config.toml
hidden_size = 192
d_expert = 192
router_z_loss = 0.001
learning_rate = 0.014
max_seq_len = 512
max_steps = 4647
Below are experts of layer 2 (counted from 0) of a mixture-of-experts language model. Rows are named router (the router's row for the expert), gate (a neuron's input weights, with its number), up (a neuron's input weights, with its number) and show model dimensions 0-191. Each number is 128 + 32 x the weight over its row's rms, rounded and kept within 0 to 255.
Before each expert's rows: "comes after" lists some tokens at least twice as common just before its tokens as in all text. This comes from a sample of Wikipedia text that the model never trained on. Tokens count by the router's weight.

# expert 43
comes after: " and", ",", " as", " with", " but", " in"
router [101  89 106 174 164  80 130  84  84  87 177 130 146 152 164  82  93 158 162 100 120 132 141 178 162 115 135 121 171 168 142 163 171 112 128 151 114 119 167 137 166 164 153  85 157 128 113  95  89 161  93 168 168  91  80 109 171 176 164 160  95  87 129 136 165  92  94  84  87  89 150  83 110 159  85 168 161 169 105 171 156  84 160 107  89 101 141 157 121  93 152 112 174 118 103 172 143 171 122 146 174 158 135  93 112  99  84  86  90  85 171 135 139  99 171 154 112 164  91  87 114 131 168 106  99  94  80 127  91  85 152  85 120 168 173  86 103 158  92 169  78 171  88  86  85 103  96 142 165 154 125 100 163 107  83 173 122 167 129 152  94 181  86 101  90 145 153 128  92 144 113 134 136 114  79  86 122 117 112 117 169 152 127 159  86 133  83  84 127 156 148 142]
gate2 [ 63  80 138 151 119 137 154  86  96  87 117 133  75 155 102 127  95 120 143 111  94 138 173 127  75 125 160 115 138 133  88 107 180 135 159  47 130  80  74 210 155 151 203 161 133 155  87 112 148 150  92 168 146 143 142 101 117 159 111 177  78 101 148 134  55 158 151 212 157 109  76 169  96 120 137 153 106 183 122  97 158  75  66  94 174 158 128 130 154 141  89  78 138 109 122 178 148 116 164  99 173 189 143  67 101 178 131  97 125  92 151  96 102 136 152  91 178 153 128 140 108  96 121 114 131 137 159 142 142 130 110 127 121 184 148 116 183 124 152  91 130 108 136 168 120 150 143 116 148  97  92 135 147 129 115 146 173 194 146 168 143 161 105  80  87 143 155 115  82 139 113  81 170 117 127 152 117  86 147 155 141  88 114 161 119  98 103 181 143  98 120 128]
up2 [ 88 159 117 115 117 121 155 100 105 142  96  81 154 118 125 148 102 136 115 170  46 145 160 118  91 137 155 123 133 106 150  96  98 121 163 117 163  89 132 123 183 107 123 115 113 170 144 131 174 103 219 175 140 149 118 103 110 136 138 134  82 150 148 104  62 121 143 112 100  68  85 165  58 130 142 102 111 137 127 101 146 124 136 121 186 127 165 128 109  86 127 115 173  93  74 150  88 125 145 113 137 106  68  86 163 130 104 121 117 142 159 125 124 157 172 147 120 115 186 125  99 125  64  87  84 155 132 148 132 134 135 146 129  86 153  62 196 127 160 147  63 177 121  53 121 117  86 149 154  92 102 132 137 160 154 196 129 113 112 149 139 128 110 118  78 171 125 181 183 126 173  73 194 152  90 146 145 124 160 142 154 119 106 169  90 139 219 158 103 138 157 185]
gate3 [ 91 182 123 150  62 146  77  76  74 100 122 109 145 151 150 105 105 182 122 133  96  77  78 153 102 116 116  77 120 121 154 164 159 100 161 164 108 138 167 120 130 113 116 127 132 171  94 110  86 148 147 183 126 134 127 133 124  90 104 116 153 103 145  98 167 176 142 108 167 116 135 166 191 114 135 150  67  89 188 129 145 181 175 158  82 141 137 109 141 100  83 108 173 114 131 164 156 116  85 155 126 127  59 148 110 132 103  96 112 136  88 151  67 143 145 148 130 157 130 162 105 165 104 130 152 163 119 129 131 130 176 150 144  80 103 132 183 150 128 168 122 152 161 100  46 144  87 169 162 112 137 102 189  88 127 149 142 133 138 161 124 141 124 109 113 187 102 125  56 152  56 162 189 158  50 119 121 180 180  77 121 140 119 114  92  97 114  96 136 105 141 200]
up3 [155 146 131 137 131 167  46  90 169 114  94 139 119 119 144 133 112 225 124 138 115 123 129 122 134  97  72  63  94  91 167 166 133 148 123 154 128 104 210 128 139  99 183  85 134  75 130 122 144 123 118  97  73 154 119 104 197 137 126 155 108 153  84 131 144 150  90 100 167 152  81 205 149  70 161 126 124 119 139 123 222 153 125 183 150 112 160 129 182  34 152 149 139 131 115 163 144 123 135 169 110 144  72 122 124 168 109 121 109 116  85 115 116 126 172 150 117 118 156  74 123 120  88 116  85 117 137 178 139  99 121 126  83 139 149 105 152 127 135 134 122  89 175  61 144 151 152 131  83 112 112 145 151 154  50 152 177 150 154 115 132 125 174  85 125  77 107 138 159 123  81 157 135 143  96  84 128 173 168 100 117 101 133 132 145  97 100 133 139 139 158 198]

# expert 16
comes after: ",", " |", " the", " of", " in", ":"
router [133 109 106 159 158  67 115  79 112 103 159  83 116  93 178  83  96 158 128 131 167 127 146 164 160  87 161 160 131 173 139 172 158 100 161 177  96 116 124 148 182 173 152  99 150 134 102  92  48 180 110 155 149  86 127 100 159 169 145 174 118 121 125 158 161  79 101  96 108 133 127  90 140 119 103 143 133 171 115 165 166  68 129 135  85 142 151 144 131 104 143 124 191  97 115 162 127 192 115 123 131 149  94  66 113 104  78  81 127 120 182 125 135  93 198 126 128 154 101  90 138  97 153 103 134  91  89 110  56 103 153 107 131 121 175 101 113 151  78 142 112 188  87 110  41 126  81 134 166 159 116  87 140 110  94 179 149 154 116 150  75 205  90  94 147 104 158 126 134 136 104 112 130  93  45 132 138 130 145 161 144 149 157 138 102  98  98  90 142 135 129 156]
gate0 [126 125 109 125 145 128 180 144 138 108  94  84 115 124  75 154 133 110 175 156 114 143 144 123  60  53  98 141  84 148 151 152 171 119 142 150 205 121  95 138 121 113 161 164  97  90 100 100  85 127 144 146 113 127 209 145 145 102 166  92 153 123  70 160 134 106 160 132 161 118  97 105 102 156 115 147 159 173 104  80 171 195 174 140 117 187 122 129 124 139 148 153 116  53 159 125 117 149 165 138 107 119 148 109 165 108  54 187 113 113 111 120 123  94 105 146 177 150  95 138  75  83 138  98 117 126  75 103 141 138  90 123 166 166 134 128 193  87  84 167 176  94 137 113 183 141  76 187 165 168 151 117 144 150 117  98 165 102 166 117 120 119 150 159  85 122  93 129 118 153 208 138 179  91 126 124 147 132 152  89 128 110 136 123  79 166 124 126 138  59  57  97]
up0 [138 128 173 147 167 114  76 113 159 126 172 132 147 141 159 140 114 124 121 165 130 179 104 185 139 134 112  82  76 147  92 122 161 222 174  79 103 126 144 113  92 135  95 121  85  79 143  66 111  90 154 104 138 157  76 141 134 164 114 180 108 100  87 143 111 108 118 151  75 111 165 147 113  77 113  90 150 106 178 125 139 103 107 119 112 108 119 131 121 131 120  88 147 144 129  93 152  99 106 138 141 161  70 182  97 182 169 125 148 106 127  87 179 148 140  62 127 111 104  88 150 135  95 129 107 113 222 133 108 153 145 126 146 111 101 173 142 162 143 161  85  93 146 108 130  70 142 129  67 126  88 115 125 187  81 101  87 143  79 129  71 135 123 137 120 204 162 108  99  78 118 154 133 118 136 148 147 169 150 207 136 115 128 134  91 139 155 123 140 187 211 180]
gate1 [129  86 157 180  90 162 178  72 167  97 105 178 170 141  88  64 140 111  73 163 144 125 130 119 141 164 107 130 119 127 172 114  92 101 110  83 131 167 174  95 127 102 202 173 123 146 132 162  94  98 127 169 101 103 140 133 116  92 155 173 115 169 100  73 103 107 121 165 109 108 131 135 170 127  56 118 129  99  86 108 141 131 170 160 124 157 163 135 136  98 174 142 164 134 119 127 108 193 130 119 138 135  99 129  94 198 110 147 129 118 102  59  83 103 136 103 109 120 113 105  42 144 156 140 112 118 139 128 131 153 131 104 142 130  79 101 150 192 178 100 138 101 153 131 149  78 191 121  70  91 160  97 116 136 159  81 152 139 112 177 130 108 165 135 159 106 184 131 110 104 134 163  86 119 103 180 110 175 118  97 190 165 142  79 166 112 196 185  86 104 115 103]
up1 [ 86 134  81 108 129  89 124 186 111  69 142 110 165 129 140 107 115 138 177  67 160 133 148 109 141 164 105 154 162  94 136  50 115 150 158  74  91  94  68 110 101 122 140 160 150 122 110 126 186 126 110 119 124 150 117 133 112 161 105  92 113  55 118 151 189  92  87 112 109 168 124  89  89 120 151 178 108 102 185 140  67 100 130 121 111 149 110 132  98  94 156 121 127 168 132  53 137  56 128 124 121 150  90 183 118 123  94 137 126 162 156 159 114  73 186 147  99 106 109 139 193 131  97 140 135 143 140 133 115  96 138  85 124 140 130 164  85 110 117 178 194 219 130 136 176 138 174 153 122  87 162  98 137 155 111 189 118 158 139  85 144 107 131 169 132 121  98 118 122 157 136 172 170  55 117  68 118 152 119 125 127 104 160  83 139 190 117 132 160 110 193 118]

# expert 44
comes after: " of", " the", " and", " to", ",", "-"
router [104  90 107 174 165  79 130  85  85  84 177 133 142 150 162  83  94 154 165 102 116 134 140 174 162 112 134 120 169 173 151 165 172 113 132 152 114 117 165 136 167 159 151  83 155 128 113  94  90 161  92 167 167  95  80 105 171 175 161 159  94  85 126 139 163  91  95  88  84  91 148  82 114 156  87 169 163 166 102 167 161  86 162 105  90 101 141 155 123  92 157 114 172 119 102 174 148 169 125 143 176 161 141  96 114 100  79  86  90  85 173 135 140 100 167 153 115 168  88  92 116 135 164 106 100  91  81 131  91  87 149  86 121 165 170  86 102 162  91 168  82 172  88  85  82 107  95 148 166 157 125  97 164 104  83 175 121 168 126 152  93 181  87 100  90 142 151 128  93 145 110 132 140 114  82  89 129 114 107 116 169 155 128 160  88 132  83  83 123 155 147 145]
gate1 [ 60 156  94 179 142 127 126 152  62 116 126  58  89 124 152 148  83 102 168 192 126  87 112 159 151 190 143 119  76 133 141 191 102 123 106 164  84 155 153 141 104 154  94 106 100  74 150 108  89 159 115 113 128 154  56 128 139 135 144 155 117 153 111  91 157 150 173 161  90 140  91 157 129 139 100 170 173 123 154 112 133 147 179 116 106 131 112 143  89  96 172  52 122 106 152 137 164 120 123 142 208  96 113 172 112  78 127 109 175 108 136 122 120 100 122 114 109 135 115 150 108 118 197 126 171 139 154 105 148 125 176 144  92 157  95 133  85 176  99  88 124  97 152 127 120 191 109 143 163 159 107 193  51 161 134 125 144 105 162 149 131 117 116 118 106 144 178  79 131 108 145 119 175 100 181 164 179 145 114 142 120  57  81  63 130 145 132 129  97  94  73 133]
up1 [ 86  91  89 152 145  93 132 108  69 179  64 125 134 214 149 116  84 112  79 103 130 204  84 162 139 126 182 167  87 195 129  93  88 123 119 135  67 111 155 106 148  71 109 149 137 142 117  99 135 118 100 127 170 168 132 128 141 194 109 157 111 147 122 156  58 129 111 109  85 182 166 176 190 161 156 120 157 111 113 115 146  74 164 182 149 141 121 106  94 193 169  99 112 129 134 159 116  84 190 100 120  71 129  94 148 157 111 131 174 125 166  68 116 151 105  92 107 131  92 134 137 129 162 162 107 125 134 159 152 131 141 109 105  74  99 101  84 117 122 161 141 107 140 112 149  98 109 142  97 152 209  84 117 110 141 126 150 174 125 111 138 168 129 137  97 186 127 140  98 130 158 153 141  98 137 171 117 143  75 185 113 131 120 141  85 148 143 133 174 171 159  89]
gate2 [123  62 108 123 143 100 135  94 143 133 183 118 103 154 144 110 110 176 109 143 153 156 137 146 117 144 126 141  90 135  68 116 155 126  78 145 149 126  87 101 135  64 109 102 160 100  86 117 180  77  24 125 111 102 129  59  80 162 115 166 134  96 129 154 100 155 106 106 125 162 107  71 126 141 105 153 140 155  95  52  91 154 158 173 126 134 124 100 183 120 126 123 179 150 177 119 129 110  54 156 146 137 110 110  50 133 106 128 124  92 162 202  94 135 103 220  85 198 117 137 158 133 189 158 148 129 132 119 110 143 104 136 162 169 117  52  98 156 103 154 115 177 180 124 124 145 116 148 118 105 129 109 147 124 118 145 124 167 160  85 183  74 139 201 111 181 154 146 122 117  97 123 152 119 133 151 117  97 140 120 150 178 141 101 168 135 123 155 147 123 138 173]
up2 [204 144 196 100 136 157  95 110 119 168 160 200 133 132 122 104 139 133 128 135 182 115 143 127 105 114 155 198 171 151 109 131 112  82  93 131  69 104 121 196 100  96 113 145 125 141 157 127 110  57 171 154 138 114 132 117 127 169 171 106  84 112 123  60 162 107 105 121  93 172  95 118 130 149  41 119 113 124 176  96  99  75 170 106 112 111 100 141 156 111 115 132  92  90 106  81 199  53 121  99 135 111 164 106 132 138 104 123  87 129 130 173 165 123 122 143  96 128  85 179 144 180 145 136 108  80 120 195 157 169 143 114 111 133 118 184 160  83 163 116 109 151 134 126 132 113  85 123 109 152  16 147 141 115 109 158 176 135 137  99  68 127 136  93 146 143 136 118 109  87 133 115 140 129 143 133 123 175  79 127 110 149 151  95 146 183 190 127 162 122  78 128]